Weights of a small mixture-of-experts language model, trained from scratch on English Wikipedia.
Experts: 80 experts in each of 4 layers, 112 SwiGLU neurons an expert, 4 picks a token, a softmax router.
Training: a variant of Muon for the experts, 608M tokens, 4636 steps.
Below are experts of layer 3 (counted from 0) of a mixture-of-experts language model. Rows are named router (the router's row for the expert), gate (a neuron's input weights, with its number), up (a neuron's input weights, with its number) and show model dimensions 192-223. Each number is 128 + 24 x the weight over its row's rms, rounded and kept within 0 to 255.
After each expert's rows: a language model's description of what the expert responds to; "comes after" lists some tokens at least twice as common just before its tokens as in all text. This comes from a sample of Wikipedia text that the model never trained on. Tokens count by the router's weight.

# expert 57
router [140 111 135  94 156 146 160 102 134 137  70  93 113 129  85 168  61 110 144 198 148 156 158 129 137 117 174 177 132 130 153 135]
gate0 [103 103 120 165 119 100 148 115 107 100 137 128 123 159 115 109 142 160 119 181  88 112 175  86 111 167 123 138 133 129 130 102]
up0 [ 91 107  92 157 111 122 151 115 169 134 136 135  89 146 111 119 101 153  94 160  84  98 150 100 120 191 128 138 171 111 137 114]
gate1 [110 136 107 135 141 118 132 141 115 159 167  97 129 143  98 138 118 111 127 121 126 119 142 145  80 106 141 125 154 139  84 177]
up1 [110 116 135 113 126 126 157 150 167 100 111 108 172 101 114 120 155 164 112 130 101 134 128 115 166 153  80  86 104 118 138 144]
gate2 [155 174  87 106  97 146 129 122 111  89  70 120 108 116 105 137 113 133  85 153 130 107 157  96 161 125 154 141  96 129 105 122]
up2 [133 155 106 137  62 162  94 127 128  96 141 119  94 129 109 147 139 152  79 171 101 127 172 121 134 122 116 116 129 132 113  67]
gate3 [101 139 138 145 189 138 132 139 130 134  96 160  99 104 107 183 128 128 127  96 123 141 107 145 138 121 183 191  94 156 105 125]
up3 [114 126 126 101 187 119 107 126 131 132 101 184 140 134 126 135 116 127 132 128 162 105 130 138 141  77 105 118 151 159  98  94]
gate4 [161 107 168 151 160 137  88 142 129 146  94 133 106 154 126 116 125 150 140 155 170  97 113 178 165 115 127 133 129 113 141  99]
up4 [127 112 166 115 132 171  87 104 124  86 123 123 103 129 104 149 126 153 178 158  87 154 128 168  92 159 149 115  89  99 136 103]
gate5 [103 129 133 116 165 134 105 121  98 124 139 142  98 150 143 124 163 173 146 122  76 137 142 119 136 110 103 135 121  89 161 131]
up5 [151 171 133 139 118 160 126 128 160 137 160 108 177 156 137 152 120 108 105 156 114 120 112 144 126 104 109 116 125 131 104 110]
gate6 [ 94 134  86 127 191 120 173 170 128 140  86 117 118 117 144 129 107 110 133 159 139 129 149 126 113  98 153 137 148 131 106 134]
up6 [137 148 138 161 160 101 145 122 136 132 137 169 134 139 136 120 131 175 125 152 140 145 167 109 155  91 127 121 125 120 102 168]
Description: Was, he, his and career verbs in biographies of athletes and officials, such as was released, died, born, Date of birth.
comes after: " was", " he", " He", " is", " were", " and"

# expert 61
router [137 121 155  98 175 135 156 124 130 149 154 100 139 129 166 130 121 104 116 156 114  99 167 132 123 153 157 114 145 125 140 102]
gate0 [124 137 134 115 144 146 154 175 152 141 100  97 156 133 118  93 150 163  98 110  96 128 162 151 149 105 103 150 144 111 128 134]
up0 [127 159 144 144 129  98 150  93 117 107 103 114 127 130  56 177 147  95 129 117 148 113 125  76 112 168 157 142 107 112 133 132]
gate1 [150 128 111 140 142 106 134 168 118 118 124 108 169 150 111 143 134 121  89 102 166 132 113  90 155 121 165 141 156 117 147  99]
up1 [107 131 134 110 111 136 156 117 131 131 154 129 123 117 122 152 101 128 135 161 131 112 126 162 112 124 125 157  75 122 153 152]
gate2 [123 122 123 129 102 110 128 113  99 153  98 122 159 124 141 137 105 168 136 155 177 108 194 104 123  99 121 161 155 155 121 172]
up2 [158 148 154 146 149  94 123 121 173 110 134 155 106  96 156  80 115 111  93 100 138 143 154 111 134 123 156 158 105  72 135  93]
gate3 [ 92 148 120  78 123 127 139 115 110 111 159 136 111 102 138 148 126 153 106 143 114 144  92 125 147 131 142 121 122 147 107 143]
up3 [104 152 124 152 116 119 135 102 156 117 152 125 169 115 118 118 103 134 110 100 118  90 157 147 132 128 154 116 127 134 127 115]
gate4 [101 141 114 136 111 156 126 129 101 152  87 105 154 108 148 114  99 123 107  86 149 123 149  90 144 175  88  94 179 121 132 156]
up4 [122 126 190 137 152 146 133 132 108 162 149 152 115 121  84 132 152 139 125 136 119 152  83 151 102  74 138 152 139 146 135 115]
gate5 [122 148  87 134 141 170 126 132 200 138 103  97 108 159 114 164 134 156 109 122 121 139 139 135 114  91 142 164 124 122  78 102]
up5 [ 88 120 101 101 173 169 130 146 161 161 105  94 134 136 137 109 129 119 125 142 162 110 138 142 100 125 155 143 148  95 119 117]
gate6 [ 88 157 147  94 125 119 145 135 115  87 113 123 115 116 138 122 134 180 120 151 157 108 144 108 173 137 113 101 126 112 123 127]
up6 [ 63 165 126 122 154 102 137 147 117 133 158 111 112 131 153 116 152 112 112 117 168 120 127  70 129 153 154 136 116  91  97 101]
Description: Field names in infobox key–value lines before a colon, such as Born, Died, Country, Coordinates, Political party, Website.
comes after: "-", "|", " •", " Preced", " Succeed", " Total"

# expert 12
router [131 126 127 144 120 130 128 118 120 105 106 182 144  99 116 170 160 114 147  97 143 122 116  98 108 143 162 104 125  80 142 153]
gate0 [ 91 124 134 129  97 144 134 154 144 108 125 139 124 121 173 135 115 162 122 128 111 126 108 124 149 146 165 171 118 111  81 127]
up0 [122 117 135 124 143 127 113 139 120 135 120 136 111 161 171 155 114 107 143 125 155  84 128 114 165 139 168 133 114 119  80 120]
gate1 [ 95 164 148 127 149 139 134 131 114 122  88 137 111 102  84 153 150 165  91 120 138 154 148  79  41 154 114 107 130 112 101 166]
up1 [128 135 135 163 163 157 157 174 147 137 103  97 147 101 152 117 109 137 113 148 109 150 112 107  57 138 106 133 115 117 135 123]
gate2 [108 146 165 170 118 166 111 140 128 141  81 153 177  94 131 132  73 100  79 120 123 115  76  97 166 106 131 137 150 147  93 132]
up2 [113 148 160 117 154 134 105 173 138 125  94 129 159  94 150  88 151 114 116 113 121 153 148 113 161 126 152 159 141 131 156 128]
gate3 [110 127 100 172 139 130 148 108 137 166 120 137 129 181 106 123 154 133 167  99 172 138 114 102  86 164 144 154 113 105 118  91]
up3 [103  70 135 126 127 159 162 129 138 145  93 146 123 170 102 146 142 127 128 114 132  96 149 123 126 154 118 126 121  92 103 139]
gate4 [115 156 148 124 113 114 115  96 120 111 119  96 148 113 127  56 145 130  90 127 105 143 131 159 121  98 132 137 134 111 121 109]
up4 [131 154 128 132 137 141 108 136 114 128 138 143 121  77 155 136 112 116 121  84 132 110 151 140 145 152 124 144  79 113 150 153]
gate5 [121 157 145 132 140 109 129  98 154  99  90 120 112 162 105 129 128 147 150 157 152 158 122  99 159 156 121 130 166 132 113 124]
up5 [128 113 126 169 120 102 124 166 132 157 101 120 154 151 132 151 156 149 130 130 139 109 117 104 128  99 126 127 137 120 114 112]
gate6 [134 133 143 101 163 150 121 135 102 120  73 127 123 112 152 106 119 190 103 143 115 135 115  97 144  89 114 110 176 133 142 141]
up6 [108 167 116 142 176 147 128 134 117 106 141 132 109 104 154  95 103 155  94 110 152 139 135  82 118  88 102 109 143 112 148 118]
Description: Line breaks and sentence-final periods, especially right after section headings, list items and table rows; also heading markers like ===.
comes after: "\n", ".", "==", "===", " ==", " ==="

# expert 55
router [103 138 142 112 133 126 127 129 113 123 131 119 130 152  99 114  80 120 122 176 130 118  98 128 125 120 118 191  97 121 124  98]
gate0 [ 68 122 135 132 134 134 142 105 106 137 126 141 142 136 139 120  87 136 151 139 135  98 148 133 116 142 117 140  79 122 117 154]
up0 [159 128 101 152 136 134 114 105 106 137 112 110 135 130 149 111  94 146 159 109 143  72  97 116 149 137 121 120  59 126 131 148]
gate1 [115 115 108 108 173 123 144 131 113 126 127 116 132 105 109 134 163 129  98 130 146 135 114  98  93 140 117  97 128 151 140 135]
up1 [124 117 117 127 143 111 121 145 156 136 122 135 134 154  97 163 149 131 124 119 144 128 114  94 149 130 105 111 143  91 145 127]
gate2 [105 151 167 126  81 133 125 125 174 123 154 110 150 168 139 148 137 130 136 133 131 140 145 106 122 152 119  99 103 172 115 133]
up2 [106 109  94 124 110 124 146  92 121 140 141 134 106 137 143 135 146 127 151 136 150  95 149 116 115 121 135 134  79 160 136 105]
gate3 [121  75 132 100 109 125 129 105 148 138  81 106  76 150 127 124 102 118 107 126 109 147 113 102 159 129 114 136  94 130 155 125]
up3 [149 170 125 171 104 149 149 139 141 113 119 149 144 107 126 120 159 140 146 128 157 136 159 127  63 155 127 102 198 107 126 121]
gate4 [189 139  97 116 159  97 124 136 136 112 140  91  70 172  99 122 167 158 130 140  81 116  92 134 121 130 112 134 122 139 142  91]
up4 [102 126 139 136 142 154 106 127 138 168 132 186 125  86 141 116 112  56 100 107 131  98 105 131 146  77 151 147  89 133 121 130]
gate5 [ 97  89 122 155 156 126 147  89 130 116 131 140 121 121 124 133  88 105  99  98 112 148 117 129 150  95 129 155 167 114 160 149]
up5 [111 160 121  89 117 158 141  84 104 143 143 139 131 134 171 110 149 125  82 105  97 130 114 166 150 176 151 109 130 168 181 108]
gate6 [173 110 129 150 125 178 175  98 163 139 145  81 130 104 148 154 133 138 137 110 153  98 101 121 134 143 111 129 151 151 119 166]
up6 [148 132 147 109 112 158 168  88 152 148 128  86 133 106 106 152 145 167 114 113 146 110 140  98 127 119 115 130 120 193 137 146]
Description: Nouns and adjectives right after the or his, often before of, such as on the part of, the latter, the end, the University.
comes after: " the", " The", "The", " his", " United", "the"

# expert 48
router [140 113 143 100 120 116 144  98 111 140 110 120 135 150 105 122  83 113 143 157 153 167 125 108 170 114 134 148 117 122 125 148]
gate0 [121 145 104 140 121 111 115 124 119  68 137 101 106 123 133 155 145 158 182 138 103 121 146 153 142 117 131  94 116 138 102 109]
up0 [141 113 124 125 144 138 116 121 151 123 118 115 105 102  88  99  98 101  80 109 137 129 132 140 103 126 116 149 105  93 145 160]
gate1 [131 148 109 125 107 143 162 108 148 116 123 133 154 134 149 142 146 132 119 145 139 123 127 146 132 148 152 158 102 129 132 134]
up1 [131 159 185 143 132 152  97 143 126  98 132 179  81 102 117 148 152 135  93 129 114  80 109 131 180 163 137  53 125 149 125 111]
gate2 [163 162 125 146 163 154 106 159 131 133 177 121 107 124 174 101 100 113 145 125 127 118 128 102 156 135 132 113 139 142 127 122]
up2 [115 142 137 118 157 130 136 123 115 169 153 115 128 127 133 101 121 140 136 124 110 129 150  92 131 139 149 134 146 143 135 122]
gate3 [137 138 101 169  96  83 122  42  92 116 172 127 148 139 149 139 106 148 154 113 137 165 134 104 119 145 136 160 106 133 128  86]
up3 [135 135 150 106 129 124 138 149 116 148 117 111 160 128  92 151  96 158 135 151 130  91 146 175 155 146 142 118 152 125 125 111]
gate4 [151 157 144 122  94 121 132 118 142 132  97 102 121 137 125  98  98 147 135 126 133 121 169 107 147  87 135 118 151  74 121 144]
up4 [108 129 113 139 124  90 194 138 147 123 129 200 158 140 104 111 138 106 147 138 105 136 114 142 103 158 148 143 123 129 135 120]
gate5 [119 119 123  91  99 140  89 115 119 149 132 139  92 152 115  68 154 148 148 129 112 123 122 125 138 133 139 123  96 125 126 113]
up5 [136  96  66 137 140 163 129 159 146 151 137 133 113  99 100 192 122 123  79  81 101 107 123 170  91 151 103 121 152 138 123 107]
gate6 [168 138 100 133 146 138 136 103 160 154 105  94 108 105 107 129 107 146 123 120 117 145 141 109 147 111 164  98 140 135 126 123]
up6 [138 139 154 134  89 109 143 117  93 152 145 106 156 159  73 161 121 114 119  53 115 118  79 151 106 114  76 156  79 132  89 147]
Description: Head nouns just after an indefinite article and before of or with, such as a deal, a number of, a position.
comes after: " a", " an", " A", " 1", "A", " his"

# expert 62
router [156  89 150 103 127  98 106  99 131 116 146  97  99 155 144 146 160 106 130  95 119 118 144 133 144 139 120 162 104 124 107 154]
gate0 [ 77 135  84 156  96 119 146 133 143 101 130 101 113 167 160 167  80 125  94 111 127 135 136 112 130 143 163 108 172 149  98 106]
up0 [137 154 142 100 107 112 146 107 130  88  87 139 134 144 113 111 119 138 103 155 142 137 120 119 139 162 164 171 140 116  71 141]
gate1 [128 124 139 103 115 150 145 108 148 108 126 121 143 123 119  94 148 115 106 104 136 198 124 113 130 145  67 169 190 170  99  84]
up1 [148 134 102 126 126 142 154 150 116 144 151 142 100 117 167 168  67 164 158 189 112  77 121 160 110 156 155  87  78  79 156 128]
gate2 [102 136 146 101 140 100 132 117 128 133 114 140 100 114 123  99 123 157 163 142 146 177 102 126 136 118 145 134 135 144 152 142]
up2 [138 125 121 105  99 145 106 164 129 117 118 122 147 109 110 161 105 146 119  63 116 130 113 158 135 107 117 133 112  89 145 191]
gate3 [123 140 136 171 121 152 163 157 116 158 114 142 180 109 106 103 145 113 150  92 124 148 107  81 119 124 118 126 107 119 105 161]
up3 [132 148 118 112 106  74 127 135  85 145 147 145  93 107 137 164  84 110 149  65 173 159 145 152 108 163 132 137 139 170 138 147]
gate4 [154 128 134 178 115 175 123 154 168 153 149 179 117  83  81 131 120 141 156  97 145 140  97 142 167 169 151 151 119 145  96 155]
up4 [139 172 134  90 148 129 137 145 111 142 137 201 125 137 125 103 103 136 111  90 142 106 109 139  97 131 104 119 120 115 151 138]
gate5 [131 116 125 118 129 151 153 129 121  96  98 144 136 135 111 159 146 170  97  99 144  86 138 164  96 123 127 120 189 115 151 173]
up5 [171 117 147  82 113  98 144 169 159 164 186 132 120 127 159 119 134 128 169 141 117 138 113 106 147 148 138 101  93 108  94  69]
gate6 [162 135 107 113 160 131 143 110 168 158 140  96 118 142 149 189 114 156 132 128 115 130 133 126  90 127  72 108 103 103 100  86]
up6 [145 122 137 163 143 126 178 156 135 135 136 116 145 116 152 123 117 170  98 117 102 156 126 143 126 106 101 115 103 105  96 118]
Description: Nouns like number, population, classification and month names after parentheses or colons, e.g. IMO number, debuted at number three, in January.
comes after: " (", ":", " ", " –", " /", "/"

# expert 63
router [109  75 139 107  97 149 126 159 115 119 153 130 112 152 149  88 139 165 163  94 146 112 147  97 137  94 146 125 102 158 114 139]
gate0 [157 170 133  96 110 143 124 134  62 129 106 138 131 140 142 136 120 132 119 114 153 146 142 117 134  83 119 141 114 140 155  97]
up0 [144 139 134 106 139 131 114 132  44 146 118 195 139 163 156 138 124 135 137 136 120 172 120  84 123 119 140  83 113 127 115 140]
gate1 [114 111 153 184 117 152 165 130 142 130 165 135 133  93 158 150 164 130 162 170 159 182 120 119 131 169 121 152 111 103 112 140]
up1 [116 121 150 164 104 163 153 124 131 133 135 152 153  81 140 179 159 123 148 136 154 179 137 108 132 169 112 141 101 108 101 145]
gate2 [168 125 145 138 174 135  75 105 115 152 131 135 111 145 113 116 105 117 165 176 107 165 153 114 103 130 166 178  81 131 141 100]
up2 [176 128 118 128 117 107 151 161 161  98 129 136 104 124 106 165 108 127 104  78 156 101 111 117 140 133 132 159 137 150 134 114]
gate3 [138 132 137 115 118 146 159 110 100 127 152 165 146 114 135 134 139 141 154 156  83 162 144 132 105  85 126 107 112 101 111 110]
up3 [146 140 121 147 127  98 146 124  97  86 127 136 139 128 113 149 104 146 161 159  73 154 126 115 116 121 106  84 122 162 158  73]
gate4 [143 132  84 114 112 162 163 153 110 129 105 127 116 177 101  83 109 155 142 128 117 149 124 115 102  71 106  88 170 129 133 121]
up4 [139 101 159 120 111 120  75 129 201 144 145 143 121 166 116 149 139 124 145 125 117 147 116 132 119 104 162 166 127 103  96 151]
gate5 [115 129 142 107 103  99 128 107  86 109 117 140  72 111  87 115 140 153 105 169 100 131 147 159 117 161 142 125 120 154 165 137]
up5 [126 146 142 109 136 147  97 140 178 132 121 124 144 115 115 135  88 105 110 145 154 134  73 150 137 114 129 135 113 122  92 117]
gate6 [128  78 102 136  97 116  75 117 138 103 113  98 154 136 156 179 122 151 106 104 160 123  93 136 165 132 130 197 149 102 130 140]
up6 [156 112 122  88 122 142 100 117 137 105 147 104 115  84 136 166  99 121  98  90 113 137 148 129 110 175 149 141 108 113 158 135]
Description: And and or joining clauses or list items, especially in personal-life passages about marriage and children, as in married in 2015, and reside.
comes after: ",", " and", "),", " well", "\",", " son"

# expert 33
router [117 174 139 169 174 146 150 107 107 114  89 119 118  73  98 140 172 138 133 120 184 143 101 114 153  99 135 115 122  99 103 138]
gate0 [117 157 106 144 136 143 135 118 132 126 123 159 119 125 131 126 176 131 120 183 121 118 136 134  88 158 143 112 160 100 122 121]
up0 [153 131  75  88 105 138 127 129  83 138 137 117 151 110 163  93  85 119 147 134 129 125 148 154 115 140 120 123  97 155 105 113]
gate1 [101 103 151 132 131 125 130 109 179 140 115 155 149 128 107  62 143 185 140 131 125 122 109 107 100 112 130 140 124  99 141 120]
up1 [144 117 123 150 189 177 146 135  97  57 124 166 145 149 103 107  93 146 145 105  97 183 144 111 127 103 133  69  95 166 137 118]
gate2 [125 102 138 124 123 140 117 128 145 124 138  90 133 101 137 126 108 131 103 119 101 151 123 117 167 109 141 109 173 158  85 141]
up2 [127  58 158 102 111 110 108 125 151 101  81 140 141 115 144 128 105 121 148 100 129 181 130 150 129 104 132 141 117 145 115 163]
gate3 [146 137 144 142 115  99  99 110 114  95  99 135 124 130 155 158 126 130 126 101 134 127  99 109 181 102 111 123 126 182 101 128]
up3 [136 122 127 114 112  94 117 114  91 117 116 118  90 101 162 161 115 101 128 127 166 128 135 113 154  95  85 130 136 163 138 125]
gate4 [111 128 112  95 132 132 151 110 171 108  70 160 100 130 117 153 108  97 136 109 117 133 123 160  97 145 137 113 137 113 110 123]
up4 [117 148 151  95 112 122  84 138  75 135 162  83 163 134 168  97 141 156 113 147 131 139 105 109 136 114 142 142 117 163 142 113]
gate5 [137 153 109 147 135 104 138 141 158 146 153 156 133 124 145  93 119 129 129  94 156 142  70 143 140 120 138 140 132  94 110 145]
up5 [146 117 200 132 142 114 148 113 119 147 125 137  88 190  94 112 127  74 119 181 129 129 107  93 132  94 171 111 120 116 144 145]
gate6 [132 222 149 100 161 119 128 100 140 128 146 126 130 120 123 153 111 146 137 126  65 156 144 166 132  86 112 117 151 146 139 129]
up6 [126 175 156 123 113 148 144 111 136 125 142 152 139 125  86 140 144  90 144 166 144 121 105 112 172 151 131 109  95 105 137 120]
Description: Newlines and == heading markers between sections, plus section titles like History, Career and Scientific classification, and table row breaks.
comes after: "\n", ".", "==", "===", " ==", ")"

# expert 16
router [106 147 122 110 123 119 130 138 123 142 154 136 133 143 124  96  86 122 148 115 174 133 165 120 130 140 165 138  80 142 163 143]
gate0 [133 132  92 119 149 120 132 151 151  93 133  97 148 110 141 117  57 171 162 133 135 109 124  88 133 122 118 126  92 122 117 125]
up0 [110 159 156 146 100 148 173 104 138 107 117 122 127 100 167 102 166 158 117 135 104 120 132 142 110  99 155  84 109 127 124 139]
gate1 [ 97 121 133 159 112 131 163 134 181 143 109 140 132  97 158 123 143 146 109 123 114 137 118 114 112 136 151 119  98 114 132 131]
up1 [170 120 128 124 128 143 152 127  98  98 146 132 130 114 113 154 112 114 137 106 110 153 130 134 107 140  82 130 141 166 145 136]
gate2 [132 163 128 141 129 117 168 121 142 132 163  96  85 146 142 140  86 181 121 113 153  91 124 128  88 156 117 186  79  84  88 161]
up2 [155 116 159  85 136 128 110 123  90 138 109 142 111 135 148  86 106 151 140 164 165 111 163 128 148  79 120 125 131  91 147 133]
gate3 [121  96 151 152  82 135 130 153 138  86 131 136 110 121 125  94 126  98 118 120 118 156 130 127 126 136 116 123 128 155 106 154]
up3 [152 162 162 160  97 131 106 167 117 146  93 126 124 155 111 151  84  86 128 128 162 144 189 118 168 138 141 148 102 172 139 109]
gate4 [139 124 102 156 164 122 133  79 111 150  95 170 144 122 152 133 138 133 107 125 132 136 148 120  79 131 139 120 146 123 111 128]
up4 [133 120 124 139 140 131 134  74  98  98 105  98 147 106 144 143 149 148 132 133 115 140 125 137  77  95 142 147 121 116 128 127]
gate5 [119 137 179 151  74  88 136 123 126 135 108 114 126 110 130 147 144 140 170 124 139 105 131 134  95 163 123 134 160 144 121 130]
up5 [121 122 122  90 116 101 105  82 147  97 157 159 130 116 157  87 129 154 107  98  93 169  90 144 146 130 118 119 108 163 100 173]
gate6 [129 136  92 155 112 134 133 145 157  62 168 117  78 140 121 139 110 143 150 144 142 102 132 145 178 124 140 140 138 124 121 120]
up6 [143 124 143  95 106 143 103 123 105 180 122 113 140  93 118 151  99 166  91 124 154 145 190 128  76 147 115  97 143 129 117 120]
Description: Motion verbs such as moved, went, go and return, plus month names and pieces of Japanese names in transit or anime text.
comes after: " in", " from", " at", " to", " In", " on"

# expert 0
router [113  95  80 155 143 140 166 181 117  83 109 100 117 145 125  98 112 128 123 103 155 100 104 148 139 120 140 145 102 151 122 127]
gate0 [146  87 152 125 172 125 124 126 144 163 150 119 105 160  97 125 108 112 130 124 152 133 124 115 107 104 152 169 100 139 163 147]
up0 [ 96 112 155 119  82 147 152 136 142 136 124 126 152 135 131 156 155 152 120 111 112 147 148 146 114 138 143 126 129 128 105 125]
gate1 [147 131 165 145 125 144 134 153 157 124 111 172 101 117 114 121  87 143 125 123 116 139 108 168 170 115 138 138 154 172  64 120]
up1 [138 136 135  92 139 139 126 134  86 130 160 121 146 124 150 133 121 119 134 120 138 119 138 103  76 105 113 121 162  95 123 100]
gate2 [149 167 135 169 142 136 142 130 133 150  81  56 144 136 142 127  91 144 139 167  93 138 155 167 109 121 168 102 154 154  96 147]
up2 [154 160 117 102 132 139 155 112 174 164 134 130 132 118 113 102 141 126 123 100 104 155 135 154 126 155 158 115 120 135 148 132]
gate3 [143 109 165 151 125 147 159 105 146 103 160 149 124  81 115 165 102 125  75 112 117  74 133 139 110 149 126 118  94  87  87 140]
up3 [104 134  98  90 129 136  86 180 123 177 107  91 124 144 133 101 166 138 145 160 142 157 168 111 146 145 132 141 160 136 117 101]
gate4 [119 124  82 195 134 119 172 149  92 102 166  94 118 160 140 131 108 139 124 164 136 129 162 112 106 127 112 113 114 154 109 124]
up4 [152 178 133 134 119 160 112 113 185 184  71 152 104  95 118 138 128 150 135 115 127 175 110 100 118 153 172 171 118 107  61 115]
gate5 [164 110 109 125 199 105 132 147  97 125 105 119  99 117 151 166 107 106 158 121 138 100  92  85 131 108 169  71 162 145  94 118]
up5 [124 118 112 125 194  90 118 157 112 126 131 124 111 124 109 119  91  74 171 124 129 146 112 125 148 116 137  90 128 153  77 114]
gate6 [159 136  90  69  98 157 163 153 152 104 127  85 106  87 114 126 124  99 133 155 148 126  89 117 144 129 112 125 131 168 135 146]
up6 [ 95 132 168 147 108 148 111 179 156 154 136 116 109 115  97 143 139 102 160 111 111 137 105 104 191 123 147 151 154 156 164 132]
Description: Technical specification words and units in engine, vehicle and spacecraft text, such as hp, kW, mm, mph, maximum, driving.
comes after: " the", ":", " (", ";", " The", " with"

# expert 39
router [104 125 160 130 119 129 131 103 132 157 141 161 148 109 143 129 167 161 107 149 152 128 167 132 128 110 156 115 149 132 169 127]
gate0 [129 165 113 110 109 155 151 122 126 110  78 150 137 136 142 108 157 116  92 101 110 163 132 161 116 143 161 178 121 143  98 119]
up0 [148 124 126 137 122 156 136 143 100 104 110  67 113 142 170 119 132 135 120 127  88 125 182 137 155 147 100 103 146 123 152 130]
gate1 [114 139  90 162 115 162 117 150 157 173 128 133 119 131 108 116 123 150 120 134 163 149 132 130 160 133 125 134 176 152 111 168]
up1 [118 143 139 142 150 128 147  97 143 117 115 139 137 122 128 132 131 123 154  82 147 129 127 144 163 150 101 147  62 131  90 109]
gate2 [130 162 130 145 158 108 137 158 167 129 129 132 100 138 132 120 121 177  95 102 128 130 145 122 182 116 145 111 192 102 139 121]
up2 [ 93 106  86 133 125 108  94 108  91 129 133 133 152 112 124 140 115  82 158 124 131 134 156 138  88 137 146 148 116 155 155 148]
gate3 [115 138 149 156 112  79 144 129 144 125 149  79 139 109 121 119 138 163  94 107 160 134 151  88 154 110 113 108 107 106 138 125]
up3 [113 119 180 135 173 154 139  99  96  89 174 140 108 157 171 148 136 140 160 132  76  88  81 142 159 152 133 103 174 127 152 123]
gate4 [145 113 125 122 118 131 118 139  87 112 134 128 116  70 149 158 138 148  89 124  84 133 113 117 132 105  96 114 124 122 144 153]
up4 [107 121  77 109 147 101  77 130 165 156 133 105 121 116 168 118 160 139 131 137 141 131 116 134 175 113 131 124 139 135 120 127]
gate5 [132 173  84 160 109 156 130 151 148 123 141 117 118  89 106  85 148 120 102  79 102 131 100 113 122 122 100 129 119 167 163 108]
up5 [138 102 108  87 144 134 126 116  81 128 123 132  92 144 126 124 144 139 113 105 149 111 118 134 110 111 115 111 126 154 143 170]
gate6 [151 105 123 119 147 168 149 138 119 135 134 145 166 126 147 138 106 128  77 107 117 126 163 128 140 112 168 119 121 121 131 140]
up6 [138 120 119 137 192  96 134  99 136 128 140 141 150 161 144 153 161 169 126 181 154 168 129 141 128 103 129 164 162 109 106 164]
Description: Early pieces of surnames, place names and model numbers after a capital or hyphen, such as S-can-lan, McC-lu-re, St John-stone.
comes after: "-", " S", "S", " St", " D", " L"

# expert 41
router [139 149 133 127 129 160 136  69 104  82 146 122 123 120  93 185 129 126 130 134 129 141 108 129 102 156 149  79 121 101  73 145]
gate0 [128 172 172 102 138 100 113  94 123 136  97 117 109 164 144 116  98 131 121 126 120 145 109 191 128 141 125  99 116 107 139 101]
up0 [115 124 155 157  95 205 144 138 160  79 127 149 159 131 153 120 144 146 107 123 128 150 105 103 126 144 149 116 112 130 145 131]
gate1 [108 148 165 123 109 125  83 131 147 148  92 167 102 158  90 141 124 111 141 130 145 135 154 146 111 154 182 111 111 105 115 124]
up1 [103 131 117 141 108 101 140 134 129 120 104 128 117 111 127 137 132 132 149 129 129 122 134 147 130 145 169  94 139 151 131 103]
gate2 [137 128 104 154 161 136 159 167 143 124 100  94 163 110 143 181 136 139 114 148 123 139 171 129 100 133 117 115 157 139 136 137]
up2 [118 148 129 121 147 129 130 110 137 158 112 114 165  97 144 138 112 141 101 123 115 122 187 153 119 111 157 131 143 127 162 125]
gate3 [116 158  90 143 150 143 128 119 141 136 154 118 175  75 134 165 139 112  96 170 108 128 150 107 151 161 157 118 138  70 118  78]
up3 [ 90 147 152 143 158 115 117 102 139 129 129 133 181 130 127 159 143 116 110 155 125 125 168 136 196 140 154 105 140  81 112  78]
gate4 [104 140 114  87 128 111 128  98 134 138  44 156 129 138 131 107 153 129 127  89  90 144 172 137 118 128 127 114 128 107 104 141]
up4 [138 151 122  99 155 106 135 151 126 208 124 172 138 125 100 128 129 150 157 121 112 164 135 160 130 135 120 142 143 106 139 119]
gate5 [122 142 122 130  97 134 134 127 113 129 131 188 141 111 114 126 127 131 125 134 116 111 107 107  69 152 116 128 139  91 168 131]
up5 [110 156 121 139 134 129 130 133 133  90 142 104 113 120 125 111  96 116 109 101  97 164 129 114 116 124 110 149 136 148 100  97]
gate6 [118 111 137 129 114 123 110 146 113 131 126 142  99 130 116 118 141 132 125  90 122 156  81 130 113  96 132 133 127 175 166 153]
up6 [117 118 139 110  76 142 133 141 153 118 149 120 111 117 127 132 130  93 159 147 135 167  70  95 119  82 162 128 167 131 125 142]
Description: Line breaks, periods, opening parentheses and == heading marks at sentence, heading and list-item ends, e.g. after a = Title = line.
comes after: ".", " =", "==", ")", " ==", "==="